python train.py --experts_per_token=2 --norm="rmsnorm" --attn_scale=0.0884 --optimizer="adamw" --beta2=0.98 --weight_decay=0.18 --decay_shape="linear" --max_steps=10590
Below are experts of layer 5 (counted from 0) of a mixture-of-experts language model. Rows are named router (the router's row for the expert), gate (a neuron's input weights, with its number), up (a neuron's input weights, with its number), down (a neuron's output weights, with its number) and show model dimensions 0-47. Each number is 128 + 32 x the weight over its row's rms, rounded and kept within 0 to 255.
Before each expert's rows: "gets" lists some tokens that make up at least twice as much of what it gets as of all text; "raises" lists some tokens whose logits its average output raises strongly, later layers aside. This comes from a sample of Wikipedia text that the model never trained on. Tokens count by the router's weight.

# expert 0
gets: "2", "1", "0", "5", ".", "3"
raises: ".", ",", "–", " in", "-", ".\n\n"
router [ 99 154  77  65 144  83  92  92 167 153 115 110 112 139 121  56 114  97  64 120 126 100 181 121 142  84 206 192 182 129 120 114  79 165  84 143 154 132  93  92  54 165 119 165 121 134 151 111]
gate0 [164 117 150 147 119 104 128  94  93  88  81 142 166 133 134 121 149 112  96  75 149 101  99 136 100 124 106 168 188 114  97 140 118 118 172 109 148 198 128 101 140 104 114 108  95 241 138 124]
up0 [ 85 107 120 139 117 153 160 185  90 117 141 173 138  70 185 173 128 146 106 133 158 131  78 144 101 100 109 106 114 142 136 138 170 110 127 167 176 115 116 100 142 105 136 118  71 147 138 142]
down0 [145 192 185 136 160 104  67  93 138 132  52 145 116 104 111 136 159 121  57  94 125 141 146 117  59 125 176  82 121 113 122  97 136 150 174 121 134 148  95  76 159 179 143 131 159 179 105 171]
gate1 [138  99 171 170 127 157 153 141 126  62 154  99 191 135 135 103 159 130  83 143 124 103 104 138  86 149 114 174  89 157 130 102 141 119 148 124 160 109 121 147 171 127  95 153 137 100 116  85]
up1 [106 140 148  93  57 133 154 119 105 120 133 172 180  83 127 159 176 121 114 125 144 148 127 115 118 101 122 151 120 159 116 124 125 131 129 126  71  80  91 120 177 130 129 105 106 124  98 138]
down1 [ 83  16  66 175 159  99 106  52  41 145 148 152 145  99 153 112 166 135  88 122  68 146  81 148  75 112  95 114  73 142  67 148 133 122 112  78 107 153 118  91 165 148  99  80  99 118 159  83]
gate2 [112 154  89 134 102 114 152 101  97 159  66  85 144  96 149 176 127 140 150 163 123 117  70 123 116 112  97 144  69 127 148 105 124  19 110 125 147 131 100 123 153 206  55 119 148 170 133 167]
up2 [ 90  95 128 151 188 119 163 110 110 137 150 178 151 156 106 124  87 147  94 179  88 107 128 110 117 127 106 167 157 163 104 132 172 113 148 122 113  71 128 144 185 162 144 126 155 133 177 159]
down2 [147 131 185  83  97 167 138 175 140 108 117  90 195 119 118 133 120  62 155  77 149 161 162 141 145 113 107  94 130  84 114 147 121 138 158 188 124 192 108  86 126 114  85 115 109 135 130 142]
gate3 [137  97 125  77 109 182 156 181  91 147 121 128 138  96 118 117 173 200 151 188 144 115 122 126 140 108 136 135 138  82  93 164 101 140 101 104 219 135 121 137  93  86 123  93 101 118 132 134]
up3 [ 94  98 157 117 138 143 107 152 117 146  99  55 170 108 123 117  75 153 127 153  90  92 126  72 176 146 128 108 122 116 157 148 117  83  76  94 144 157 107 152 108 156 102  46 167 144 125 155]
down3 [180 109 126 162 138 123 108 135 107 127 150 130  94 131  72 124 123 102 116  40 109 100 149 113 133  94 106 126 163 137 186 120 112 153  92 147 133 157 191 180  77 115 105 133 122 138 166 107]
gate4 [110 112 125  92 158  86 156 152 182 122 151 155 171 136  89 103 164 141 150 153 128 172 148 145  78 121 179 181 133 108  78 104 135 122 142 176 123 126 103  91 128 112  87 141 143 123 125 202]
up4 [ 96 195 182 148 134 104 105 110 127 157  63  96 113 223 134 103  98 179 131  82 130 113 117 123  90 138  91 158  93 149  59 118 145 106 156 109 105 149 159 139  83  89  93 105 148 136 169 129]
down4 [126 170 104 113  38 114 112 161 170 131 209 149 169 159  63 119 133 125 156 111 140 135 162 141 127 130  90 142 160 162 144 159 131 205 106 148 166 138 125 124 115  82 139 158 119  96 113 126]
gate5 [173 110 148  81 146 111 110  47 129 167 132 136 128 140 122 114  93 167 129 114  62  73  87 168  94 104 146 139  82 149 139 176 107  94 126 117 147 149 150 100 116 110 120 119  83 140 101 127]
up5 [141 120 115 131 101 163 125 148 131 186 133 127 124 111 142 140 179 170 141 156 112 116 207 123 151 136 139 147 148 176 117  96 128 103 184 101 120 112 111 174 122 145 213 110 117 152 123 130]
down5 [134 121 126 212 133 117 162 165 139  91 166 104 117 110 205 148 110 162 124 125 142 179 183 107 147 108 141 160 144 128 123  99 123 142 140 197 114 143 129 108 122  80 112 102 126  94 120 119]
gate6 [ 93  95 100 147 129 131 113 168 138 125 145 121  98 125 138 111  98  76  65 132 136  77 152 207  96 105 103 142 126 125 170  93 156 154 130 138 149 150 120 166  76 107 134 141 131 115  80  75]
up6 [216 113 151 102 148 146 167 104 139 199 145 138 100  95 117 155  69  97 104 125 151 143 177 119  80 181 110 142  77 163 173  41 199  47 161 114 200 136 154 136 137 110 118 179  93 142 130  91]
down6 [ 44 148 149 103 133 132 115 145  81 136 133 148 110 186 127  58 161 126 119 169 192 113  93  98 123  94 127 141 134 230 130 114 147 155  71 110 154 151 105 121 168  92 134  82 119  98 169 160]
gate7 [120 101  80 112 112 152 178 168 180 144 136 181 194 179 146 125 149 195 187 156 111 151  98 157 123 102  80 129  89 133 147 138 133 221 160 165 140 158 155 146 146 144 188 110 118  87 131 142]
up7 [ 92 115 184  81 175 134 188 170 146 173 146 132 140 150 125 136 146 165 137 149 130 177  97 114  80 140  91 180 149  95 116 133 137 144 145 124  83 170 104 171 156 170 125  97 104 113 125 139]
down7 [134 127 125 133 166 195 124 147 171 107 129 115 120 117 145 163 156 145 193  98 133 126 140  92 141 131  57  73 101 176 151 145 116  85 146 136 125 160 106 132 190 132 176 161 151 199 174 129]
gate8 [129 104  90 124 115 174 104 135 116 161 114 167 170 146 177  70 142 161 178 168  92 119 135 103 142 137 140 149 141 127 135 170 135 153 197 107  98 107 181 165 161 192 137 120  98 128 132 111]
up8 [136  86 162 102 164 128 145 193 105 138 149 141 188 170 110 107 113 238 115 183 150 129 132  76  89 124 129 127 195 146 121 104  78 136 172 141 123 144 182 152 150 137  57 118 101 120 108 104]
down8 [189 163 121 157 110 168 155 168  85  96 125  78 141 111 146 139 145 126  92  98 185 143  77 143 137 157 130  65 133 138 116 142 142 167 149 180 132 102 171 127 108 110 111 204 109 113 157 199]
gate9 [104 153 126 150 152  74 147 121 113 147  93 214  83 139  91 136 139 132 131 142 139  52 121 130 152 125 136 126 177 139 139  84  55 115 130 157 102 130 166 129 102 129  66  93  95 139 147 112]
up9 [107 109 104 143 132 138 106 149 173  44 129 136  92 136 135 148  70 131 155  97 110  82 127 172 111 129 191 130 107  78 117  99 163  77  80 113 174 132 127 157 201 141  76 169 124 114 117 155]
down9 [182 165  64 211 108 112 126 154 100 155 154 140 109  57 204 136 139 153 118 104 153 147 131 118 109 149 230  95 177 174 107  98 123 163 138 119 122 127  90 140 147 148 115 147 101 171 166 190]
gate10 [ 60 105 117  92 168 153 128  86  73 120 102 155 104 136 198 149 146 126 113 128 167 120 140 139 163 163 126 193 119  91 136 179 101 115 170 125 145 147 140 102 110 115 130 115 139 163 118 144]
up10 [ 91 128 122 102 130 125 164 188  49 127 102  76  87  73 211 121 155 125 141 142 156  90  92  91 109 139 144 151  87 109 146 105 131 102 185 172 157 122  95  99 151 135 104 167 120  82 199 161]
down10 [173 130  79 185  88  63  93 124 167 100 148 160 149  87 141  76 129 125  83 128  91 148 130 163 123 160 147 138 133 119 121 111  47 140 107 162 117 153  97 168  92 152 149 161 164 133  92  77]
gate11 [139 126 144 133 147  87 117 121 173  62 158  77 105 163 104 155 138 210 183 151  97 117 146 172 118  98 156  98 179  95 153  93 119 172 196 111  76 206 143  76 178 128 172 143 193 137 147 164]
up11 [105 131 151  80 148 142  96  95 119  65 114 138 138 151 161  74  98 172 125 165 166 128 124 151 122 108 114  80  95 101  91 127 128 145 207 134 121 193 204 110  47 169 132 162 129 141 133 144]
down11 [ 95 164 153 126 129 135  89 137 121 173 159  98 146  99  95 134 139 109 133 148 110 124 157 162 107 183 102  97 105  69 101 135 126 144 135 117 190 127 146 103 176 155 130  71 121 128  76 127]
gate12 [134 135 131 174 116 147 130 110 112  73 137 140 159 124 139 171  77 185  99  81  86 173 151 122 118 113 138  98 151 166 176 210 131 153 166 119 177  38 197  88 205 145 155 191 150 104 180 162]
up12 [147 166 168  86 152 149 127 100  57 129 128 137 115 134 106 104 100 119 120 101 125 100 139 105 132 159 178 125  97  85 106  47 179 162 103 117 193 150 122  75  95  95 134 183 137  95 166 135]
down12 [103 104 125  85 156 178 150 143 152 125  71 165 102 136 108 175 109  95 166  94 120 187 158 194 127 124 131  97 148 138 215  99 150 122 175 146 188 134 134  98  88 135 157 101 155 190 129 183]
gate13 [ 97 111 132 106 103 156 110 158 163 164 142 144 162  52 140 137 115 143 185 184 173 117 117  81 109 109  79 157 139 158 113 136 118 144 109 127 151 147 159 149 182 131 138 123 110 120  68 167]
up13 [ 96 112 115 156 169 137 166 104 168 136 101 143 143  98 185 141 146 134 136 146 131 140 186  76 103 109  91 140 155 140 131 168 126 136 128 140 128 151  95 149 103  94 178  68 149 113 140 110]
down13 [149 133 100 173 112 162  98 160 113 142 123 124 143 151 155 186 122 165 118  87 153 173  93 137 108 154 140 117 138 127  73 108  94  66 142  91  83 149 165  84 140 132 105 123 145 140  78 121]
gate14 [172 125 131 127 125 150 138 122 111  72 134 103  57 118 135 101 115 137 123 127 165 107 141 153 132 175 105 162  74 143 132 120 118 123 118 116  74 169 130 151 137 129 130 173 116 139  71 106]
up14 [124  88 102 150 107 114 132  84  83 126  90 135 123 141 127  99 132 124  54  69 161 157 131 125 173 154 120 139 113 131  89 129  99 142 166 130  73 141 141 173 135 103 113 210  54 151 138 143]
down14 [186 143  57 149 140 147  82 117  81  82 102 174 152 105 108 107 160 118 142 134 159 108 166 146 142 148  46  96 112  96 115 130 125 102 146 120  70 117 129  54 145  92 136 106 157 145 178 161]

# expert 14
gets: ".", " A", "-", " United", " D", " S"
raises: ".", ",", "ins", "es", "ly"
router [130 107 119  92  35  99 128 157 126 148 127 130  82  87  76  92 156 136 131 145 199 116  76 105 134 159  94 122 157 182 119 128 125 162  92 178 101 156  93 138  92 164 112 145 113 176  98  82]
gate0 [125 149  61 103  99 101 185 160 126 160 141 141 175 108 190  76 109 192 102  94 151  74 116 153 140  59 150 129 116 104  56 129 133 125 133 125  72 108 148 166 152 155  96 135 121  93 136  92]
up0 [101 158 140  98 154  96 103 162 104 168 167 141 175 110  94 124  92 128 151 112  87 144 148 169  95 174  71 128  92 120 120 104 162 134 120  97 152 194 127 130 133 140  97 216 170 111  85 125]
down0 [ 74 114 147  81 132 114  74 160 134 165  65 129 151  89 141 112 153  91 170 124 124 142 195 207 140 203 113 129 107 146 105  59 131 131 108 126 159 133 140 118 175 163 102 173  82  91 143  98]
gate1 [147 119 142 132 153 147 134  93 135 139 149 101 165 170  98 121 103 167  80 112 127 167 105 136 119 170 100  66 141 124 161 138 125 109 127 134  95 143  90  96 131 101 142 150 149  89 105 122]
up1 [115  73 165 143 123 126 156 176  88 100  85 147 123 116  78 184 125  90 140 155 140 168 141 105 171 175  94 138 131 152 196  63  94  68 118  96 136  97 121 197  82 142 190  86  99 138  68 140]
down1 [183 111 103 171 163 103 133 135 132  93 141 116 140  94 113  98 126 147 175  99 221 106  89  79 158 123 148 107 151 151 171 120 135 134 138 100 119 110 157 152 135 118 189 156 159 130 128 166]
gate2 [103 100 201 176 122 141 160 142 115 116  98  40  73  80 101 152 102  85 172  95 135 119 127 150 118 157 104 128 171 173 171 111 176 119  94 122 114 115  95 197 146 127 180 160  89 130 151 121]
up2 [103  93 122 186 139 129 120 112 204 144  88 129 151  28 149  88 115 132 121 114 117 174 177 117 140 133 164  87 123 146 147  92  69 156 151 134 168 180 118  97 143 172 163 129 143  90 122 121]
down2 [134  72 115 136 105 115 108 152 144 112 135 151 123  80  99  61 163 178 128 102 152 141  85  77  92 162 168 148  86  97 139  93 121 140 112  95 114 119 111 129 116 132 112  82  91 154 140 180]
gate3 [107 117 132  76 126 117 187  99 114 125 147 163 194  52 152 158 117 150 131 124 200 123 160 113 202  62 124 154 206 136 159 117 168 128 165 173 162 128 213 143 163 107 137 113 109 167 151  52]
up3 [101  58 103 130 172 106  97 194 138 184 196 116  59  81 142 126 104 180  63  73 105 193  98  11 124  95 157 150 171  60 139  90 181 170 140 161 133 168 102 108 154  99  71 130 144 134 126 112]
down3 [137  96 140  90  80 148  88 210 104 101 101 104 178  78 118 176 147 101  99 128  99 113 144  70 107 118 123 148 133 135 175  97  92 119 154 180 156 106 130  90 176 158 111 112 106 106 167 148]
gate4 [135 144 158 150 126 166 104  59 139 111 111  90 161 146  96  92  84  68 105  95 161 135 147  90 139 115 123 127  77 146 173 153 101 133 144 109 148 126  61 129 176 141 109 141 157  74 144 138]
up4 [126 165 170  81 119 168 103  85 133 107  99 137 152 140  81 150 108 121 127 160 151 144 179  89 179  88 109 120 117 173 142 200 116 151  44 107  72  69  95 177 206 106 135 150  76 106 145 177]
down4 [125 156 164 194 175 107 123  85 118 209 118 140 162 141 104 118  99 158 158 177 107 159 147  58 109 102 118 187 127 131 121 116 122 114 127 118 123 144 136 153 135  47 161 160 126 177 121 166]
gate5 [159 181 172 106 122 175 118 136 143 169  99 131 136 150 139 139 130 121 161 124 185 126 167 142 136 112 139 135 120  85  85 126  97 162 149 132 108  94 109 162 102 129 189 168 159  65 170 117]
up5 [151 122  91  85 140 138 163 141  98 177 132 121 181 149 151 141 164 123 124 104 138 129 134  80 133 129  89 147 143  75  94 102 129 154 146  89 150 106  98 207  93 100 143 133  77 147 117 155]
down5 [184 155  98 156  93 223 152 110 136 176 109 110 141 152 117 113 143 156 133 167 179  96  54 125 129 139  97 154 101 123 152 135 130 133 109 119  96 137 127 100 164  69 124 113 111 131 123 134]
gate6 [112 101 122 170 114 181 182 118 103 130 160 127 100  92 112 138 124 116 139 109 138 169 106 103 163  87 111 130 136 187 159 137 207 104 130 168 173  97 136 127 121 145  88 196 114 163 131 136]
up6 [119 160 124 172 101 175 142 135 125 150 109 126  81 180 106 126 142  96 109 147 122 173 131 158 148 165 125 200  98 119  96 119 131 119 112 167 145  63 103  95 113  63 123 177 165 148 180 167]
down6 [173 113 113 168 148 115 167 169 109  90 124  96 136 106 141 130 141 124 145 152 156  85 224 166 150 132 113 132 202  74  57  85 134 103 138  99 182 140  79 111 201 143 174 112 108 113 113  73]
gate7 [129 113 190 198 121 132 115 177 157 148 104 125 112 173 157 123 179 139 185 124 155 149  86 129 137 172  83 120 147  67 137 137 117 170 125 159 146 124  78 151 120 124 127 143 158 108 132 128]
up7 [108  94 119  81  86 126 112 158 134 130 111 127 166 115 163 158 148 133 117 185 192  59 141 141 119 104 101 137  95 106 110 136 185  70 134 127 136 112 102 156 122 137  86 141  91 109 145 117]
down7 [ 83 121  60 154 137  99 113  73 165  89 110 155 167 168 114 140 130  86 118 153 146 106 106 119 121  88  99  98 120 133  77 129 141 172  93  88 110 100 156  82 128 106 104 116 156 172  70  82]
gate8 [115 129 106 172  93 119 117 125 181 170  89 123 119  86 161  92 127 141 130  33 161 130 141  26 176 174  88 136 142 145 120 132 116  95 151 146 141 118 104  98 156 102 126 113  67 141 179 117]
up8 [133 121 185 162 116 127 183 123 178  88 175 120  81 129 141 131 160 118 130  82 109  96 116  93 126 146  85 139 103 135 108 162 154 123 128 211  86  87  95 154 120 118 101 101 128 100 149 167]
down8 [157 155 178 116 139 108 113 127 132 237 116 132 131 140  94  43  96 155 135  69 141 169  84 118 158 117  98 151 123 190 121 157  43  96 133 113 109 130  87 136 153 135 152 168 142 142 131 126]
gate9 [147 157 146 125 115  89 105 151 136 127 113 133 142 147 124 129 156  92 166  62  96 109  75  50 160  98 122 125 135 100 120  61 208 151 145 121 122  94 155  61  83 114 129 115 135 205 129 135]
up9 [152 124 102 129  99 158 100 146 106 127 123 100 129 118  89 157 103 147 130  67 141 148 142 174 158 169 122 147 118 102 141 131 127 111 110 156  95 102 155 115 133  82 143 122 179 167 157  92]
down9 [186 122 157 106 126 108 170 108 139 149 117 144 180 109 182 168 169  78  73 156 142 149  83 165 122  94 147 146 109 136 150 123 171 123 125 102 136 103 173 105 131 150  94 183 151 135 160 135]
gate10 [111 158 120 111  54  96 176  96 137 149 170 156 141 151  96  45 105  85 128 114 117 129 128 192 140 168 139 114 119 188 112 159 112 148 161 175  99 158 106  86 106 127 122 122 154 102 114 148]
up10 [ 97 114 173  54 133 125 143 154 139  88 152 146 167  87 176 137 132 131 131 153 147 168  85 166 171 128  87 104 144 151 105 101 134 114 161 184 170 117  87 113 113 167 119 179 144 153 126 117]
down10 [152 126 147 189 131  47 165  72 117  69 110 161 149 135 199 115 139 140 159 129 116  94  68 154 108 146 129 107  83 150 168  86 122 154 155 126 140 106 115  57  88  96 170 177 126 100 159 129]
gate11 [137  90 148 137 156  94 127 149 132 154  92 139 162  96 147 107 140 150 107 155 126  96 105 144 149 169 146 130 151 107 169 130 151  69 160 128  92 157 130 210 108 111 145 106 126 108 159 118]
up11 [127 133  74 175 115 106  81 118 147 127  87 149 167 177 151  40 164 142 105 145 123 133 115 183 167 189  93 153 165  89 174 131 179 122 124  96 157 131 143 121 128 127 162 152 193 191 164 125]
down11 [174 182  97 128 192 139 121 142  89 158 155 164 126 106 106  81  63 217 120 179 130 113  95 142  89 153 113 116 117 173 138 109 145 112 121 104 118 140 157 135  96 140 139 117 182  68  94 108]
gate12 [ 79 112 157 138 142 156 155 153 102 130 120 112 140 115  87 164  95 194 111 109 128 111 121 115 142 120  89 134 148 154 192 201 160 134 140 177 191 117 151 149 156 111  99 148 122 106 124 118]
up12 [167 176 104 160 165 166 162 120 161  81 116 204 188 174 138 121 139  91  86 147  95 145 145 152  87 140 231 159  97 129 121  86 129 107 190 129  93 160 127 169 179  82 192 105 158 147 150 121]
down12 [ 91 185 120 130 164 238 161  93 147 101 128 130 178 175 151 138 118 138  96  95 136 169 125 150 104 163 130 105 121 118 127 139 114 136  99 121 103 112  65 149 156 115 177 134 149 179 101 110]
gate13 [ 48 144 152 111 136 102  68 167 123  90  82 139 131 119 156 168 167 173 169  27 151  88 117 130 140  92 109 160 112 138 117 115 113 212 151  83 111 127 113  69 169 115 173 111 148 145 150 145]
up13 [ 74 105 172 109 162 143 156 183  92 130 180  67 125 116 132 214 172 156 132 120 154 164 115 107 183 168  96 168 127 117 138 127 160 141 151 120  85 164 151 100 135 113 101 105 175 162  98 129]
down13 [118  95 173 107 145 109 154 149 120 114 108 119 173 142 121 188 120 117 115  85 135  94 101 144  97 154 147  85 110 150  95 116 137 210 180 138  68 150 124 181 170 139  86 165 156 144 170 171]
gate14 [117 135 137 117 136 189  83 195 179 162 145 171 137  75 106  95 131 120  82 159 118 153 139 142 164 104 120 155 112 148  82  90 129 119 126 148 152 156 167 121 119  84 112 112 120  77 108 155]
up14 [ 88 192 133 133 124 163  77 115  82 105 124 157 161  92 149 126 116 137 132 167 121 158 143  98 167 128 126  95 158 143 101 187 124  69 122 180 195 151 152 129 163  89 111  87 170 123 143 179]
down14 [129 132 184 140 110 117 170 119 148 209  64 138 116 126 142 116 136 122  93  65 151 125 110 158 163 131 123 169 132 167 111  92  88 135 119 200  74 185 162  94 177 100  77 120 109 122 115 138]

# expert 8
gets: ".", " (", ".\n\n", " \"", "==\n", "\n\n"
raises: "The", "Note", "s", "S", "A", "d"
router [174 122 152 105  85 138 117 171 105 105 196  99 107  53 107 116 138 118  72 144 128 130  82  87 145 137 112 131 115 101 164 152  86 101  87 140 142 143  96 133 141 158  78 122 120 103 142 126]
gate0 [136 132 156 118  62 143 118 106 235 167 140 149 180 108 137 128 155 177 194 139 133  89 104 133 136 135 120 131 173  88 136 144 138 145  94 122 116 108 149 128 107 198 160  76 162 122 119 158]
up0 [131 125 127 111 130  90 134  80 174 181  63 129 191  76 151  85 148 123 157 122 138 130 127 130 112 151  96 187 178 125 107 102 153 144 168 201 137 112  77 113 115 154 133 114 107  98 155 115]
down0 [162 143  49  84 148 119  96 152 173 158 165 161 106 123  54 139 161 126 150 139 128 158  63 193  99 107 152  72 136 148 104 136 124 104 163 128 109 148  84 147 131 179 142 160 126  91 107 111]
gate1 [134 144 139 114  91 143 140  84 164 127 121  88 185 138  77  89 146 146 191 119 126  53  85 127 159 138  84 166 160 133 119 107 148 133 139 166 158 151 114  64 122 165 135 124 102 125  95 170]
up1 [129  61  92  91 103  59  88 157 140 180  93  86 122 205 132 112 144 129 145 131  92 154 144 134 119 151 139 120 106 100 124 106 176 149 150 185 122 118 157 118  86 147 160 133 146 143 118 105]
down1 [194 145  71 149 130 107 143  57 148 141 122 110 134 140 123 111  25 145 121 137  96 148  89 200 148 143 159 170 155  80 128 139 147 164 155 154  81  75 103 160 135 157 133 143 127 130 117  93]
gate2 [185 156 124  79 149 139 137 100 124 128 126 137 135 146 116 108 124 101 150 114 131 131  71 155 107 103  77 111  73  97 117 138 102 150 130 115  78 141 140 111 165 125  62  98 146 117  70 189]
up2 [173 103 139  86 124  99 182 149 104 140 104 109 171 147 209 152 154 119 112  54 137 172 110 111 124 171 159 171 140 136 166  44 146 187 126 185 156 158 145  80 131  93  95 153  66 112 125 147]
down2 [ 33  38 172 174 148 112 114  87 155 111 142 172 159 145 180 145 120 106 128 116 131 128 125 203 121 106 170 142 157  72 166 118  78 185  61 154 143 132 117 160 121 161 147 165  94 166 147 156]
gate3 [ 76  64 129 193 128 151 141 124 145 128 131 134 166 136 136 176 164 142  74 142  92 140 128 175 166 186  91 191 153 149 160 121 157 182 125 120  98 139  89 169 159 143 141 144 102 113 112 134]
up3 [106  90  71 136 157 141 125 172 126 136 159 148 134 106  99 116 172 118 113 183 119 148 128 156 171 132  63 131 184 128 152 134  75 165 100 165  91  99 113 166  95 153 132 105 138 136 127 152]
down3 [205 184 127  74 107 124 122 187 176 151 151 122 169 106 173 143 119 175 147 155 146 114 108  87 185 108  60 128 152 105 148 121 114 130 155 100 100  93  81 138 104 218 140 113 132 103 145 172]
gate4 [156 141 113 112  94 134 112 163 184 142 137 112  81 103  48 110 125 119 155 158  98 137 126 135  70 155 131 111  58 163 148  78 113  88 144 105 164  69 140 174  87 133 105 180  95 144 123 181]
up4 [156 168  82 138 136 116 145 162  99 153 111  97 165 196 177 143 134 112 122  79 154 152 142 153 107  42 111 172 106 131 107 106 128 138 135 157 122 128 163 109 124 144 162 133 146 125 103  77]
down4 [129 136 116 130 180 133 141 135  96 169 196 133 142 132 156 147 104 198 218 189 162 128 115 150 114 140 179 184  66 119  90 164 174 136  60 143  94 136 104  86  81 109 143 117 113 132 140 119]
gate5 [111 125 124 154  94 103 108  91 123  65 150 113  82 140 132 124 176 121 146 128 101 107 100 135  95 109  46 223 153  87 107 131 179 115 142 114 141 119 160 149  85 102 160 132 210 161 100 141]
up5 [132 126  83 139 150 154  92 144 158 138 124 120 128 120 117 118  75 133 107  89 124 123 120 152  72 165 137 111 142 155 116 113 189 122 138 140 133  60  60  95 140 130 197  99  78  76 147 111]
down5 [ 90   0 169 123 150 109 133 148 150 118  88 113 146 101  66 138 138 124 172 175 100 152 109  93 205 121  64 115  93 104  88 160 147 157 129 141 173 150 109  97 140 123 103 165 179 130 139 154]
gate6 [119 165 120 108 113 155 149 170 106 152 136 163 137 209  91  90 197  75 145 203 140 144 118 105  97 106 109 101 140 131  93 151 201 204 122 122 121 109 177  84 113 139 148 100 156 154  86 161]
up6 [160 138 158  90 113 147 199 188 153 127 153 164 154 125  59 131 161 136 158 123 190  67 169 127 120 127 192 128 112 161  93 162 124 108 134 134 121 122 158 145 132 165 100 111 116 150 168 145]
down6 [113 114 133 112 121 180 128  91 152 145 120  93 112 150  92 129 111 153 131 118 192 129 100  91 142 141 164 137 133 138 138 185 106 111 100  89 126 123 161 137 143 154 122 137 160 122 135  82]
gate7 [106 180 206 151 137  95 123 153 109 140  31 143 124 139 115 175 132 116 118 136 111 140 142 136  89 109 112 142 138 176  86 124 132 119 116 138 166  79 150 109  97 129 197 141  85 170 106  71]
up7 [123  79 106 110  99 185  77 149 193 104 138  95 138 118 131 140 167 115  92 137  96 141 124 139 156 118  85 180  96  77 126 128 128 166 149 103 117 184 118 149 119  96 200 143 143 118 119  85]
down7 [175 168 120 127 154 181  61 124 138  63 150 149 146 141 110 152 130 104 114 110  88 124 123 109 111 109 135 119 163 133  58 130 123  87 159 165  89 108 113 131 137  94 103 165 118 147 100 173]
gate8 [168 118  53 152 173  81 146 132 177 156 113 129 123 152  65 135 102 178 150 130 178 116 123 160 121 102 149 139 141 171 115 175 149 153 161 162 109 121  95 109 123 158  73  76 106  76 139 137]
up8 [122 164  75 151 133 131 186 130 156 138 140 137 118 110 101 141 131 169 151 132 184 107 158  82 141 134 151 150  80 117 104 134 108 149 114 135 150 118 144 127 109  49 143 120 116  87 148  87]
down8 [197 177 139 170 165 142 136 160 149 129 123 119 135 118 200 139 100  99 184 128 106 129 147 150 109  93 169  98 107 113 179 173 123 149 129 149 169 180 107  85 176 156 138 113 142 130 107  96]
gate9 [124 117  88 111 178  64  93 151 100 134 116 137 104 126 125 117  93 147 107  89 132 159 122 105  68 111 152  90 137 116 135 101 125 104 167 159  90 108 140 195 156 159 114  97 161 118 118 132]
up9 [149 103  67 126 166 125 143 101 128 101 176 129 122 125 106 124 145 133 126 106 147  90  87 128  81 124 108 134 102 132  71 124 140 193 162 148 146 145 110 191 190 126 108 150  89  93 126 182]
down9 [194 152 145 125 144 162 121 104 108 133 121 112 184 145 134 147 121 140  97 158 140 106  74  55 125 121 192 165 135 109 167 161 130 171 164 118  89  80 159 156 119 180 107 133 120 130  99 116]
gate10 [ 78 116  83 119  77 187 187 124 178 132 178 153 155 145 115 156  95 151 164  96 175  18 135  95  45 117  94 161 153 102 116 168 147 138 116 155  84  73 119  65 150 173 146 133 123 128 124  96]
up10 [100 107 106 118 141 146  92 112 126 103 130 164 147  85 110 149 144  76 142 150 139  94  92 115 100  77 170 182 128 121 133 117 113 138 150 143  75 141 112  96 110 124 204 109 111 122 183 159]
down10 [142 142 138 117 116 167  65 107  81 140  93  93 124 121 120 139  94 129 106  93 144 155 106 100  88  80 167 146  69 112 174 104 126 116  70 137 185 165 123  61 140 121 112 140 131 148  99 196]
gate11 [110 105 112 139  77 128 177 181 117 156 102 134 133 126  94 141 104 144 138 131 196 103 112 129 167 110 113 154 166 121 186 134 105 168 130 157 111  91  93 142 109 102 154 171 124 152 167 120]
up11 [ 80 146  93  96 127  69  99 144 226 176 166  97 195  88 119 136  70 103 136 166 143  77  99 171 118 116 150 102 119 118 106  98 163  39 151  89 101 176 150 146  65  84 121 129 132  65  82 145]
down11 [192 223 103 138  73 147 102 114 145 127 154 133 138 178  48 145  83 111 133  99 156 104 148 165 116  33  91 106  77 119 181 227 183 133 174  91 117  89 124 134 144 103  81 122 149 161 186 184]
gate12 [ 68 151 153  84  29  91 118  86 104 129  68 145 149 120 169 121 136 145 166 146 128  95 125  79 104 104 145 209 171  89  80 154 145 156 167 128 121 134 164 169  82 131  82 139 161 110 129  99]
up12 [ 96 105 123 127 185 126 103 124 130 108  63 172 105 165 110 143 163 120 143 139 136 123  67 131 134 101 164 182 164 118  66 123 113 136 165 177 166 105 122 163 111 106  93  92 142 132  75 104]
down12 [224 231 114 146 146 131 118 101 144 148 137  45  97 103 105  74 104  97 112 118 175 126  82  83 101 154 176 156  82 156 111 104 135 128  88 147 117 149 167 152  93  95 126 138 190 138 109 129]
gate13 [107  81 162 143 142 132 101 138  52 134 177 109 114 174  83 193 137 150 108 184  87 110  78 158 123 163 145 139 124  94  94 116 117 105 129 115 165 140 146  75 147 120 113  68 211 134 161 142]
up13 [145 177 184 136  96 159 111  91  69  95 112 105  92 164 137 119 135 120 118 173 168 171 166 114 106 146 172 144  86 103  44 177 115 181 131  72 119 127 158 114 129 169  46  99 120 100 161 180]
down13 [196 213 152  56 137 135 114 116 145 108 138 116 155 126  97 115 169  98 111 112 157 178 174 106 159 113 126 120 117 103 162 131 122  95 114 103 140 128 117 117 148 107 115 179 101 141  87 152]
gate14 [138 123 100 123 103 103  96  90 141 155 107 195 142 185 173  88 154 143 111 116 176 156 159 139  75 162 115 121 129 147 147 117 150 132 107 170  44 126 119  86  98 127 129 131 157  47 165 132]
up14 [148 171 191 122 119 117  54  92 100  74 117 134 158 144 106 119 197 140 100 143 121 128 132  98 166 177 126 125 169  84  69 147 176 133  77 119 176 176 144 106 122 145  92 140 219 106 173 152]
down14 [126 106  77 103 123  91 100 115 159 125 182 119 147 156 116 171 128 160 143  72 211 169  73 109 127 153 147 143 184 161 140 120 142 188 131 195 135 113  60 142 145  98 112 113 153  81 139 110]